From a checkpoint of a small mixture-of-experts model trained on Wikipedia: a softmax router.
Below are experts of layer 7 (counted from 0) of a mixture-of-experts language model. Rows are named router (the router's row for the expert), gate (a neuron's input weights, with its number), up (a neuron's input weights, with its number), down (a neuron's output weights, with its number) and show model dimensions 0-95. Each number is 128 + 24 x the weight over its row's rms, rounded and kept within 0 to 255. Numbers have three digits each.
After each expert's rows: "comes before" lists some tokens at least twice as common just after its tokens as in all text. This comes from a sample of Wikipedia text that the model never trained on. Tokens count by the router's weight.

# expert 75
router:125134137116147147130175109101153080133111174087114122130138120125117144096152119107143130121130115152110130112130135172124115105146115118102087095098158115101095151174132184187123160159105091148120105085117098129116111117109102127128158125164139111170106112130128109120131108150161097122
gate0:139154161114109177111143133139099113135153146089152106101138110159153088150134123142139125161132117105103138175118109125096152140124088094127112085136135139140133126102095124119148113126133141132135157145122137106138150155139157135132186123089138176118097127163144107149133145126156172121
up0:126108145124155140132169151135119134132146121135058093104181132122149114124121142149141113127148132102087128147128094154124144158117176094136132170142116070131073152126094118147160071067114109128095145117111110131153142116133154149143148131130139144119106122107123143121154114177132142120
down0:135116156128131086135084113174100104135126109150147139156122172151135079119136106131155136186163121125167128159117166134124108110150127133122140122132136174099119122164156117112124123090094153137152121137144144140123162145100176167142099125118122126122132151167122112136180106165090093120
gate1:110101103090143127131143147096117159162152152091153133121106105141124150131087130137112115135132127149122159128123127127133176139106126129162133121144114109122096130178141115083136164127164095126124131118163161154057108065151129141124138114129159130081118132136142113167092106120134147205
up1:080140086110121093121137125102118123150161116120138108084130145132086115129143142075154159105100112143181161123129153154113127143108134136103101101110111120143116124155117118111128104135115094120170117105182155108189128134149132151154153157074179117125114109146093087123137102149122098140
down1:155114110107109122113118105146140132119158139074118115088118153139122116107138133130106138109111103106160083127118118111112158107144133206077153156183115123163097150100177122116124084140127153149155145140170108152109131151136134108134101125103150144149100148140182152122146156139104064127
comes before: " |", ".", " | ", ",", " ", " League"

# expert 118
router:100139119139161164076163129150112130080119123131136155145147064124117119130116102107160107140117154114104134120121164076134085123115177082115138125171152122184128117115129114110125170148141124131111113137136127150126134099128113146144124178107156149120109125089138157102157153080130123167
gate0:122083102130122142096113127102150102111101131128121106145148106105145084153182154105122143160144133100116111123132131159113138108120129176146140163116142113147167117116124122100147139127146099153173145119127102112063182096091127114156157164112126173155131172145111140142111131092117141170
up0:133126110161117142146102169088111124102119121135113112137133122139067147115129167096076112149115159105121124129149123134127143146174121124096145113135135121150147135109105124099080130152170113146107122152136144134130150133124132136098206137087161141112114160152117136135084119130140143156
down0:156161099156143106195151131098142134186115116139109089177135084127118152145121138101142126121127136178130151151164107116102137172133093108138149109123147147115131167133130107133151144122145144118102130098155147141147136172121108162152153131128170151126133152163110104140101130157131159154
gate1:115133066090144123103132121135124129139143134081126149124122109137084127130142145119124098151164183131125126137116114111090129109076115143142110098093090136105136083147110151147114124121187120104113120077100120131072155138157170145131153169070128125156150103140114123154147112171139117126
up1:156115173161116158156098141139160124129140103162127099122134133119156132097115153141122132109107094140129125114154125124179111166186117133124135137160151133127130190135141108099131111141080104162140138180147121114149125116112103118127126097154123131108119191132137115107100149107093141116
down1:125111122084140132160111122102147100119113113126123149130124105136121159177122121152107162121120152106140152120157139150130167136172158103111123123105149132142145134101137142133143120153098146133118110140101164089116163137122113118072099140135096122098130078088114175145107204091133176106
comes before: " | ", ".", " |", ", ", ":", ","

# expert 91
router:152156084148091138124164121117128098122107188127133136141173102097130139110137144125153150137159132134171130097142140110113142146094133135130138089110131126091093143147171134092133166148117119097114127159114152142113119107180131136098160125133165133123111092140132115121090102136181168105
gate0:163158093132103115136132150129090124090148095135172115152148125147113148129113123160105114095096136127158133158115116122128148143133092144132084168121113149133120133141122073119090111109133103137164150113106162121131123172110159136183107165113129116117126122129150140119120173097107139138
up0:084127151113144180113122098112176132197108168125127144114129132107140096157135120078084131123144123137092124140113088128152105075132141103124152102135160135143118148121113093139154137150156142095109122133179156105113104102131103106156138122133134144129156113131095091138120126130150138125
down0:144092121139135115151165119158108109102134169087128113120145118122126105163112134102104105087154128126162124162164147120093124110128111125134128125125132109132106144087097109130163094107144144088127102129164114166130092124118155108076139120156120116108106138149136114110165085144085132096
gate1:113172093084138145173157162111128101128143142144118119114179158133107134121162152136138156146198121147110091125088116151116125114137153167144130125111136144109095103131140125141105130146107106124114124133128170118121165149151148127104166143122167129111113159101154119146119129166117108132
up1:133134089122138171157128146091117096151133161147130117132181147140155131110185123101121130125189109122123089137084090145121144116130130141122124073143118151120123081121120086136114115110081117134144186134146148096119151135153126134148153109116156118093137130167148108157137132157147136116
down1:096116103134160134099166168119147136125126117138128085104146182124116117164117077111104148116103157146094127157124122148110125117111107153090150146127114157117146101179103152137149105172135148090112157086134130175098146133061117125131107149149113126128114125102206122123137124101126119109
comes before: " | ", "–", "2", " |", ", ", ")"

# expert 4
router:098100122152142137163133123160109096121155105169119124105115141104132148139150113136131093121160151140091100151175145131123107140150117142170137120096108102111134119096135172133141105180133127162142112195088156142151123080144150143128169136113190094134119120148093142111153154118145136143
gate0:117122138143143139104151097166137112124117107143102134142104138086133152173112130120128129107148144116114155139114135114169153154090128191158132141153112153172088091126118148146151148180082099142128120149133114128143105132149143122119125102148117114160141149122090101127145103136121101130
up0:123138130133150108145153095126158174106110175145128162125170086111155165143111138135143158096075119124121142131152123092108070087131153161105136149135115110111126186106117118130132160138150115145122106134124134117108120078138125143103117164170103122132097124112134157149146144106140123114
down0:142114165104124070165146138140107087109126146127155117108098105118131157099100154153102133110071080152091108125116111140155125121129140155148103151142112147172136122168144126120117128173102133121067139094115168135104153142134145135111118121140117131146142117082136150127078136137114127125
gate1:163130151123112124114119131156113156143158176142107153111133085144097152146143123140101139138171123133121105170135168103135127167103105132187113137144122130123107141114117115162145119132176108146107113157106159134168132147125102198109126119115145083164125129104087147146113125151156151133
up1:119133126161167139100134130154099103072119117092099122143151133127104144154091095095098170155138137142171057148160114163152128145116121132153148119137106122126139130124130110105119129118090130079143135140170112172125126174104169116079146104153136131130145090136134123174155129124118158121
down1:162163101163144107136158105133119117144118106124128146105104116140102117154121143120150162154144122090091111064150165114184151151128114135163149103132097098180139109106122140131120146141109119128139126116098106103143155176080123090124097143124130159164116107111159096128134071126130111098
comes before: "-", "| ", "|", "- ", "- P", "- C"

# expert 16
router:165138083139147154117125164158140139115114098138141132119106131103126139115158102156128075126122164078107140121123071141098175131088177122125128132113155133089117151118134169135158136109085141180142116104124125134120143089138130113088075094126117134093123100090106147112156175115098138097
gate0:158177159091140120075113127170084086098111134125121124098122114122127125076113137122134154160152117115103138137131099121104138107148126124158117136142186116115139130093117137124142140156131154125115142167127113129113121120111134122114112117164138100134135121087199125097093081138095118119
up0:144170128092130133122074154137109106139138103123089100146105119127118158107109138133166123124120178120105117088109112114119116140149134140094133142120177098145120106106104126097134131126128122096168136160122124081151097132111179105123134149141128108092128098123144109121092112126139126116
down0:171112065119180141135135131100133159109141136115121140147107122153151148116122155116143152075140132130121102116121107132145110117128120138143136120165152104143143090137120148100123110102073098106113122149139108166155126141145122124098141114145118081097141172168094138147122149142131104095
gate1:120121118137115141134137182150077100130168110097140143131154089139127106186146137163114103147115157115141135146095118122126123105117101116156129123100151076098156131125128105143181136065151133129133121145115141100142128111098110137160174160178142119112141095148095140167118108143136137113
up1:120187178116150097148118093134140154100060166128117116140101146072125127102143118122123161123140128155128121109143143126129137152143167143106100142123124175124130148144133123092089134162121133126161144121163155159170145156144177108126101115120129104120149137102144122116144154143151127113
down1:084090112144162112150126072145108172142116168134121090129097121145125150105122129090099111128119173147144128133110101132124150125119172123125092131137091145091166124082138095141115158093083144112161155110153144121104149163143123161136171167132125132107118175177108098085118152107101125135
comes before: "2", "1", " ", "S.", "3", "6"

# expert 21
router:133088139119131127126076155092130089085126126151102080154119147125152132126113143139119129149103119142134125098103128147129149159162116138125108086159135148131127103083153119185099152118074131092111107141138097111161172138113126090119093128145116148144150099137162086177120153121163108162
gate0:117087128058104121105145147117137102131138145115143089152087142147128116136153125123085144150103142161102174077141176153123131077141137113161099130157153131159115118114158107151157180135099143135182110109111161135130106109106119111123136125137154128089130127098150139150129110101146142096
up0:152120117109133093146089114080159057121101133106131103145121157124104119131128124081104161123111126102131145159148177153134114075168127156162105102140100129156111109116152123122152118113129121125157140135108151139141139084079074112094114117111152097106111129116125152121115149104114123148
down0:160121142099080135148125145125115155113089179105089129113079097146117108117159129134160095115092153124106120104122165122100156129170122112095110153117132124158117083127159142134121128131088158138131138097167117124145159112098100129064094124116143080092142127155143162119158140125149131106
gate1:135121079144169090168099129151131127111120140124113144131063126134138151148170129156107128143088144086103132119128136123114104130112132129150114164148139140094135117156134116170132125125154079118103119165103155141105129092113142127142090110109158127118153119170183100136133129172129137133
up1:133139152129121177124168148120141109129137096132117140129191131168126098113116158122158103091155110175144124129093136125117150099124138101164118113112159121102105168104128154115130140161104126126131150062138112145131141144113134119136126121136102136143131138115120162087137144111183114119
down1:143072117176167145110129125152098133081125139072160104166131141135144137151128089094132101143103110142158088153085081117138103146125131134112143121067117115109125103103143087145116164136097136159139137104111157143055099142124132150103112127094110099092150167099126101141159123121125084134
comes before: " of", ".", " of the", " and", " is", ","

# expert 2
router:096089114127142123115142166159152114149090149140100102157106163157157126131113200153141101104097146160140162118133192140149113122142140126151116118124175137148120128146130126154155151126076132119092104119173071111167161164119138103124112072163128170151136134124149122171124123127152104121
gate0:106115113161130164110126128111128152156134166142146092114088112133150122081112139157085135084098142172154111114161160105126125150135128152106119143107137124154100120166089094141148157189088122090104119143154091131164146121115139134124105145111130125104137100118109082108095147126148162131
up0:128102128150132098123135158139159119174091116102120110127154128105144115102114128137137157122112134099144162112133156106143133130115118131142140140131101169162123126143100088096145129181138121138113119134120088139081132118063153124164147123115143110109104113181156090108129172154134157092
down0:121092090155129122139092134145072125091108116133125147127123115158163141160130141181131097110111172120108159125136130139127164084102126153131136146124159147155117156111148117082109086116090132105138117116116167093091154141137110077123114114110114139120122129119161156137118114173145179079
gate1:120187127129114133141118140109150138137104139081156069123095153142117140164106109124153135087192107086135141144088155094167116130125097100100136114144138147149129113156114120155145139108080078125094134118119100140147106114124123147138151105154130160137063122097106125128137087112151160163
up1:127168106091119113133166127167148094100093122129106126122126143132112126121127077172144139146114119150172118122073111101142067146154158097128140152120170120114157128104154142134130122122087068155108107134128143142141176156134147116118163110065122182137125094139061174157148114123139115134
down1:126150129087109134108119130150155091093133127118136138144122110133114155129104105116145110091141132139167111152085111103129118111142134159108136088136162127158116106165151184172146137150144125129111167151120147086117133152130144147125130131137142149145142134119107132151125107109111105133
comes before: ".", " of", " of the", " and", " to", " was"

# expert 90
router:111136093125098143096135107078126137108144126125117088153146126097106125138117164112145130122182116104157108099091138130132138141106086140119126135117163124075165127156128148121133159174096158138122115136158138116113122123124088117172183109138127144148154113117141189112115112107148100119
gate0:130068133099111122116177079133124169142139128178126064099167119143125139070156121133179165105154140081145146134138126141121124133122142146156153144139109089120106119147113144145131130128129112141126128125128147132136125164156140138085149139114115098162125109152096141135141090132119128168
up0:142069136118104133072173087121128132142118112154109139092121127148132139076138106144146142112124141071124135132139158152134169151096116114113128149157134085158095137118103097131142136088095107111108161148094119142115101159120120123127138117134136147144119091153079159153094070122152133147
down0:130081172167121120134123129139137124136089147126121107154157106172129130149146118105130123135119102146147114116130115147119091158070112151143155107118131145130141099145146098151125150143212131122160144090166117144119171065124135123089087124112082177105103109167123135128116172085100201159
gate1:116113094101115083123113082101117122101148154144116153110137138096126107132133155165111158127139111098161131138104153099152114129105146141100137138145157114132143115102122148111124127134098133133111137177155104084128139192119137120138126122142121128163114088084120150099100106152161122125
up1:108105087131138090107126111129163148128146144119152114146121101144124124128125159165141162138150106106123102133093180058145109123122159163110100150142165134152146102133144165093157138115109137125064120199163093105128126120117117103122166149154104108150111139081093114098115124126167128133
down1:164099099147148138135147113116129139159166108152106109175141148118124109116136155122123132160100129056163122095147181144114100134109115126112099086115176101133155127141121118098145135172136165141117105167110096093078151161116125137137104151118166155116131144100126170117136103160141145154
comes before: " | ", ".", ", ", " |", ")", "–"

# expert 17
router:106131102100161113150114133137147118140137131114109105156180110105123121113140116116150142117087157131095116131101114125115123155110144123186149104142118113102103152134140143129175116158112131153167159103102154139153129170136098113148109112141111130160190148150116095156148153120120106177
gate0:090095093111116141110108146159139177147142158145162146148098116124159110146098120143137154109140127125087093171134137151143180124080162126112098140142108113124126109092180161179127129144135134132089101127144149148177121101120167137093174092120126127168109171105084132139121104108089135160
up0:119149107138136148137091131124121092089109116131079124116169157183114139102141148127094153126109120153172167117136097150118089108129112143163133103128113107081158134134088135084124106071104148099156112100132124118108124172130155139118108142104100127111125121109122090155144122107132138094
down0:133106081083119095144167138116142149132167177134137162130094109099144099144129137128174117107150123142104117147152149127112162124136157103133147142128125122147129108118170149134136161156127115153067133134111132141178112106145117147121147113100185129086136145112130115127163100154122117153
gate1:134153146151110143112121151125145078138125139123103107167112189093098110094114117125160123096122128176126131115111101140139116128129140099147119110144136124156124152112124113180138119123125137102135181097121140095100149134119133111193122070132124135119140111102145128138146112133120083130
up1:141142102114065145098076184118123114147140142093107116117129114148135158097128098121153107138044119154139119143096142170148120127102124093121176145142108155146082126128112133103132130154114128092126143132124132123153126137100140153136169102126132120117146108118159118101124131076139146179
down1:128150168133150128096118134122132112139116170113126097122111115097103130130128154127112162164103166135120155149112099098114177076099126137097160153130129129115164125073108161130058116187111115120109173166145130118119131139156125161151158151087135149140107116139133138106126138155153142141
comes before: "\n\n", " The", "\n", " He", " In", " In "

# expert 102
router:147110132100172162146142146139104122119127127109114114170142070115106147112171126159147148086153137124129131122142142130153113152162105120111087123085109124138106165146148115183108172151118141142090078097131137102100143159130075118126139083156105103150160118128109116155115131132159083124
gate0:161161129165157131131121118125114112160143150169120132128144143083098105121104162115116139144120109137094125150118119150147132134150148089110118167155135143114115135130154086134102085180112153115141128133130113088146127110086114174175138125123088112151173142115094101124125184124149123111
up0:139149098140133150125108098137157132159147162163097142138159138091125136103115150119121150134133120140080136135141111132122124103137114110073132135160131142143136096097144081151095139168118147111133138111114109108150124143095114142185107115093122124153174147075114080119130154125141116133
down0:129109137115126151145099122115134104103069125154128128156166118138152085148151133101160098141172113145178116100115118129157128139164158112132092138112131160131105127097124116112128161104135115143163121135148143149133112130124074119115168135135130109144110114152122122138099135090119122102
gate1:150130107097150132102199117107124146133138131148140111130131105130129132119102121107141104137105110136106131157152153072098134116118131133145107122102140154099173110142112115103137176144144110135117164166107135091104101157160117109121136116119128129158124153118121159153100122087151142088
up1:123116117134118125098170133119132136115163118152109151105135113135099110117113103125167115120122111142143175157139154125102125092142126127155107152123139166120155099099108133114151179137115146120102156155122118127150097153164105132133101133096098151129110143096128192182141121131139139091
down1:140157118110109122141170135101153134123094127162128113106134137108135171109103112156095141153134121125142162111161164136144168144088119141138124127129125137116141121164136135114161063074159104111137107137129090118097184105112129103125104151073130152144124154124170098124102143122137097100
comes before: ",", ".", " |", " (", "'s", " and"

# expert 56
router:113142131117142154156114138145157118111127103116065071178146135082109130111161114102129128116107113106103115120120123101126118160131126163133151093140118136094111156166138151147151146153100136148176126097097164126125127173146109114139107079131119156158193137097122087142145150147120082132
gate0:114153101175138110152157100139136151175107149114133117061134117140132110074140142139124174097139143136105116148107106120089115181127139129138102124106109099111123136120138148116113184114146166134128133133147092129074134129117137090083136115124104149137136087163156132107091162144159113190
up0:093141112114136077146146096113160127111128168152117110152110198136138159136083181094107138163140116175110153116161107111119139146115137118158154115152096109151102150149142175084131147136086153078148167085100144119119131146127161115145143140077147132149190138144118150133104120153116099131
down0:100114084107142149153130105151148131154147124121125114152117126166084106149139053121136109152102114084153135105100131137114139130160129163120123147123084137126159105120111110111165137140152117139152125135130149151112116106097123145155080146090087120096135127143106082145168116129126155143
gate1:151148136165098144137083136127121111134166118120140132163142095128143115097118160116112141129121171131125147097148115122156112126175099158182115108163132157096073175173131139154117138132132150120177094167117116113099106136094124122107095111123150138117109132108121137134155155118127135146
up1:111116157129124125123186137167107161146139127119152161101105135129129126140148096114114103109112145131113142137095107127105119112081129095086166145112164167143124110081116113112210130129100122122107181130087131126159165146104139096138143155128132129103118131129115144132106078124101144107
down1:165146054112114139161086112156107145135118116154126113145109096154100139121145135135155114128132165142138142088147115116106085125143096161130098124154068160089102128125140145132139100124120149146164110134158097135109106090141110144111075116142113105117110123081123121107134158097135113150
comes before: "\n\n", " The", "\n", " He", "The", " In"

# expert 40
router:166152132135144118140148122106148119156104105119183155157099110155095182115140149098101127114109133122160082115141142128126090121103148108112130113134135117146151122127129124116108152117085131170113124174161137128118146086132138146183145081128146117105116139128137170107076111130118151147
gate0:105145094150077140101153136121152110105175119143086096135157182101136123127140082130081188136127109130132173124135142119143109111107112092136134143119117134125157130099123115113133158162109136088137122133135105127148126125141152121121150153137108094121149121127090125114149134141116154110
up0:124143130127138121136095116147105103154114160122140128110061108142129097095156137126163102096141166110085110104164115120125099166130136145140114103105112161127079124122168129150090089130119127141118134136132138078123114137122124133144154119113144150122127116130154133136140174145136128145
down0:138119114114123118130144128137149075125163126189110115124117109149182129112113181147127131147136154136120152133093122126106152161105111086106119179145112155181121118130118145125107154123131129148100123125161089145089112143121126117117149132113069142120111165131145122156122116092120141105
gate1:151136094134119122105100141101091150154127106140116145146120145144153139167112153117110137122095119126117156129088127124154114116104144136099103108132131157105137138134170156184103080095155109150077128110125171141129126107125201142111064154102110159112085179113144171133156134144174122168
up1:135118102139117124097117123110112150139101128117128174141112152138172132159126147128089166119101095140114156112098124134173106096093139132108112130148153157114126126135174149192098051102141130168094120108121156130113135106134189115088055141108111169121111171152133141146148143155167116177
down1:169098144139109105153173122091142095109122123096112162097148152172128148155149123105153140131122070106115180154165119119144173148169130109124139165129155100103145140089104097138084145079153092139131143127118130158116157102092093104152142077103119123150131119137174134115127130130083139128
comes before: " | ", ".", "–", "0", "2", "1"

# expert 105
router:121153109136121162122146146102167145099130159128103113127178100070146129140087130114166171173124127138149121094115104097107123166134147122114146148177147081118106140146161160132137154169113128103135092125150136156157118148125123120108132110117160095133170148140162162131119111142152115117
gate0:145142111056144150148094105165133123119116136146120125146157139165125149167085169129139120132163132122176122141120137109136143112150113133120162136180147152116122149105156104135146107127127126153139122177132126146130140143120176148102111097144114109148078133138189123144137150140140160138
up0:154150104055150136162111117146109102120135134159119089135145146153169138158071182117110110135155123105177133128113122120122113107132122141121134124183133139081151136123120112112151150100105136131134091192116135159098103115158170145106116074140115084143122112131164102165139142108149141126
down0:140122132136091155107120156125138161144135115134135143133118151122077133088121114116144101123142166143097117122130119140096123128128076072142169120145169138139130090084128083104118164141125130119157127139148118115142092112129150066110135141118140110140107124084145147131150116147131143119
gate1:144156073114144176173109125109097107101148139102132150133094099124108074130093125152112098199145104134118121116136149131150100108122145130141098085114162134132135133141121103169143105165112110106157104121120127119087113173160119078113108152164156143155146150123128122105092152135132115132
up1:139167087105150179146124091106095122088122148125133153141088108157111078160088131147105091197138083145144156131120145125102114131133120131121119109094142121139134126120098115143136118169106132111162095074131109149101117160166092081148084130142123113173134134119121135117061122153164107141
down1:126148190109104109109136128134131123120140118089156096138155073131121114114130115155149123124166164102150140103093112155134170137120138123115124133083160112122116179130111105072103128154100095110132152120126140134163154109114126098093114154114119129094103136153100119092145145120155183102
comes before: "–", ")", ".", " |", ", ", " | "

# expert 85
router:150127168114117134083145139084104105137099141087165124140115093169138156170165167090113096147133173123100140143135147158126143091118137127115095091131100107113123114157141120113115125130127127135143115101143083162106090127118086122154162152125101117142115116125093105126073094130153140137
gate0:135139088169147118141111128142107110152084174112139106111109114129097131146155168137153152126089121126104170109152145130172145122119139172109098146139141141127146106115122121161161115104115137147126139119122080129145136122105126179145084080125107119131132157154152096111110098099094125156
up0:118143097140152144119115112157149122117105114102102155112113125092090126167122148102138125142128117171118126132135093166123116097145137119126200107127153142142092174104124129123142139103158151139099092103126157135114132141086127158165127108136142126119151126084142132141150092133152132129
down0:092109116155143135132133164089152167117150120111152082160112115110094132082103146121140154113179120081139121086119175155134093172091114121121130111125143161139112131169122116100149081167139124139111136127175155125139098138090162099111143120119120113130144143122133138161110093160145161156
gate1:142119132115123121161140136134141136143096141119151142107085109155086159127142081094075141129118158144107106128137127133124143148130132092108110105167135147151110129123167102152120136108109094112150146127121128152104117123133125115168088125094118101162109138104133128110150112182127137100
up1:123161163129115140158164104110135116149132146127188105144105151133103112072145142156114139127125158126142130081089134120115131172144120099125124112143171151130127117178131114155131125119096110113110157131122169121079138140096082146165112150140122118149138096119125136102139134179166131140
down1:116126132156127124127094099121108122134081135149151153146149120150102157097147126151125128136102134138096129134121134172124120113083111124124130129110145172171123179155126130157113128115099096093090138122101193087112135100114142107100104083121116131110080098162149065115131141155177137127
comes before: " | ", "–", "; ", "0", " |", " / ("

# expert 29
router:136099125134137108130168158100160146148095129138143182156159109069129157138146131117159141159150145127126097131156109126139099159101104079116149114109125121149132169153155154112153153142141104122102126116119081116118125121160131116137102121125201120107089141101151137101118115123143148154
gate0:122114175147148126122175114133116110116142135106142105130153129107124148097118132145112152145138160156132145085145135122159109120108084051136156121131144130116156135109143191084085107129118099099130121092097099096105112161121146125090129116079193112095109132121129118105098153125110118153
up0:156140150131133101149183124093137124125113123112127119121122113075095126115106117114107179126122164151151116115148133138186139166149138089135170110112158124114149133141142188148123135117126085130105125136092112102117125144128140133098123103094150126131112139102142130143151141125131145143
down0:125104127101180113131118131085128162098123156142098099133087127108163089154108090100123117115087122130136132124152128131121120107145134143100134114097091134126160141108121088145171125124097146168119142152109119138089111148092099102134152073146090126125126130146125102090142143128145111129
gate1:131126147136155128127124133134113109123109146111156144125100095082143114115154156132093112114178136140134121112115147174170143170128143064134153141212127117132141151130139140117139164180128146128152112104142131131151179117081130108125091151090150115115124124111162123109144157160123110163
up1:114116111120166136111157131142128122143082167144181102169137105084090117150153174141119115156143137147147126115132161124142135156147115100157113088191164118135148147138106139148091152135086126127149125084152136096139126130106100118149132137115178102136154125145121115119119114169130113117
down1:118126115117143190099135149127091095113086154113115130115135109073099149151143135153107139151134144131089117119126122111145161132118147113109103135134135128130141116150128103114150103121102141101068139119139115135132201133122068101173173154138089096149117093142109144181139146142121117077
comes before: ", ", " | ", " |", "–", "2", "."

# expert 87
router:160114153057150163164101148106127122121108166163116107172115135145127127079119173107163144129127148140181144164104130132137097119109126160102120096156123088160139135134152140116161090171132154146130182104119111141148119155115132115121132099175123142155161140134114114134128150092156113143
gate0:139140138100108134090088124111142169121133141136168128151137153140129094124078160138137167090139142093179129129083075114102181131150100115139085169163149158173082170119098114142099113129149145153126105144084150122128098144103121132180093132110122110144156121166070139143161171121129134097
up0:129179126146094123094102144096098180104143149136168107142108160118122092126094185111127172072164126102147130121125083123079151124150116132114088168152130132124063156140121136119098077131128115123089121125097138113119112123104117138181128107115121116102141156162105156145138156135164120071
down0:094159101101127091166142168110132098158156074096117111097123118142139144115172116113135120135141116132088114125126097137104135124181120143184118182160125148108131120159164108128107115156113103152163136136136154130144130167117134126141125120160129151110156129144114142130120134129080106120
gate1:105135113114113119127114141168116137120125145135145078106089132140148151125105146129142139144122106093146131195144145105165147105160126146107100170106131137093171124156104096118111092155133150158106148094172125139164111130157131173134129146124130093154174124121098126137115142064135155150
up1:151131143164152118139134134094124114117125132107135151159156116107083102137159135109134103116117166167118142072102107155095121148087163117140136072163137132154099108112149129135142171101109102094145096135079131117090129112108109072124127111138138162099110129150152127147123089190131106111
down1:136098161111130113084099082127145120072091116090122154131145128152115130116096122112119114129130146107121183135151157120150127175146113116148160152095129102133123164086138112162148148111142149128191114135178104117119150107131148110134184174162105125171132115114141146134130112131081137129
comes before: "\n", "\n\n", " was", ".", " of", " in"

# expert 81
router:110138117151128180153131130162170161098160127163149121146146162163140131153166081093135140148106130124155076103133118137161155127133105147108155097124098099098165147101118136113118123100130125120130180127110127118144101166172151132138097141072094148096166145081150113107161107131117122121
gate0:157081127129118146116109124130127134099148136071149139119133124125117102146095130116093117112117164140089188131127128162104135159146113106103113122129102144146137131098110141133099114119127149134148141178099178127128102134136129159106131135120144112131124140112132140079107145191084172135
up0:153147118140123129092167101144117146192111083128113117152108145137132166149118092134124104093181122129124084133138126126153140086093135091115126157133077126101121155166150159143114131149148091141137120124120103137150129094088115121148114143143160126060112108134123149133140162111127167106
down0:111121118115105124092172120114113119108107142155090121153121122130113149104124122168160074108142150125131112140173159087149086071142116128091124133122126141103120122100088119101137099080120130161062094084134104158117144131101119150175154121110166094131154125103145121125183100090120146175
gate1:119088113127157138139129130098089149102145155140088135119151129199112125147138132131142113104104121098117165108141167122130143121105141136124148116135114102110118066130163119176110119141146125150126157135147135082121123113110107176151129124133066098140158134128120125145087106128137108141
up1:100114093133163116127147128083104138110112138133106130106136134145101110139130130053155127097097133105111117140124140129158090117136107135100147153095110132152145138140121123155128131162169142113162109147188141091145101091108103174123121152163088139160155115078128127132103095134156119113
down1:140166147171106140108114073149153123137149111082135117132120167108124096091135089150131089144138140160117152122162106140145131115127161147144123105100124147142136124104118081108157164129125112131164194116145143121143126192138102115159184137165122170086158099076111108168128132105131147112
comes before: "\n\n", "The", "==", "-", "===", "|"

# expert 43
router:139114159102123118115147154129084089138094162131142147108128108116145119142125148143165097122139143132084140160169174173163134094151138116134136094107137143149131167138143102162138137141109123147092141134082088119158127136181113112094156101147146138170099141130145108136070112104159142156
gate0:113080111078091110105134132105121115147126153124130107100102091147139141149124139116148101110156123103108144143145167126121160141135136125162127143097138079133135133152166112134181172128087122137150159126113128156141155079156110137098138128176103115162134171101123159114111142091143153147
up0:112130133109163116107156110100117126154154142169099122154086129154122132119142116148146101134132116096124154132119163110117175110111136127096160159130143115132086135138123139166154185149100088141092162097127110157147172092146127126135145151154115105135083145098104147148102155138121116144
down0:094153147165109166132099132136144155133060098109135076103114118075124119100181140105100157146130117133093135113109118132119150104132146149105095135156131104113133128124138146117110126113107142102149106154133120151116146133092092127115123098108149134129122150185183151112152120170093085096
gate1:095120127137122124133176128123087090143129126113131130151117126119137109112165151120129116145166118115148126135142125184132163139150121153141079162078111114138138123158102109121157147118105160111153158134162101107155123118160120120137186136105141109122131156149081131146101136170142139078
up1:166117119142188153141092145158171153108158141149141102138143127121116179163135129113113103113111141151136154101135146105125142122107147110088189089174125090108101140119116152083133116099159108092070111098139125150109161142114166145103093115137101148145113107088157141109136098137159094109
down1:082136099162161143122119124135098120130125120110130109157135137095108139139116163107109121121157124120136102149136055104180115181133119126136112129148149135117128103112137148099121127147133168093107167117138128165081118107129148070178136140159118127109089074107160139116123080108131127137
comes before: ".", " and", " in", ",", "==", " to"

# expert 120
router:150118138164122100119134152134142077101121128120134132141087154167079132156127129123172129131108137108116125105118119121116121116101165076114157141138151155144152087167137084108134133100126109183130105161123097092155086114120111132133119137151141132150103100080142114152138142101125135100
gate0:132080115144099112112135109132140092125145129156151126134101115136120148178159165138089084143140125105150104178157168121098167151112172111142161171127152091168143160125133116151160097125129150120150120126121077131163116110119113122106118136159137117159146140091137122136140140152089142140
up0:128070113102106115106133095126131097153135115129131124116102133140088152162173140143097108130095143101152089141105162138113169151084161141101152166104144142132163141168145138157145119140138147148111144112105086151140144145148122143090102136153137118133149143102132104122111133119150129141
down0:118145156140138138127125146166110125116067134132111147152128134155131108108145142111128072126134157150112107102108131151147148120092168076143114108106127127119108133121150102147184097094160135157179161115139114077162142149133119148146130138148154149091163140132147119107137095117150118145
gate1:150122095129114167122078142128125131104156175128144162148150149157115128169102144126130162100131135157142122094096136145127128164111133122106135095138101100142128136152099089127133142117126102149122119106154124105135130123112158122182099134104112129081140160126142163131129154164144121156
up1:111145157110137123138157107136123107175113071150100103140093103097150126073158123129111111147121149124107115145162114127129105095114122115163133142114154144107120127079158178147135137153159140094155126162101132160117120108137104155092141119156144132138117084124138112136138102114112170108
down1:102107107133118099107097147106132129150170129110136136118092102132138095131084113095083130160132126138117107139146143128139110123130142160142118169122150157132136108116153119124094155170147127131149110124139169133131138113109119161143153143136093119097113090125195125136142140098136149120
comes before: " | ", ".", " |", ",", "–", ") | "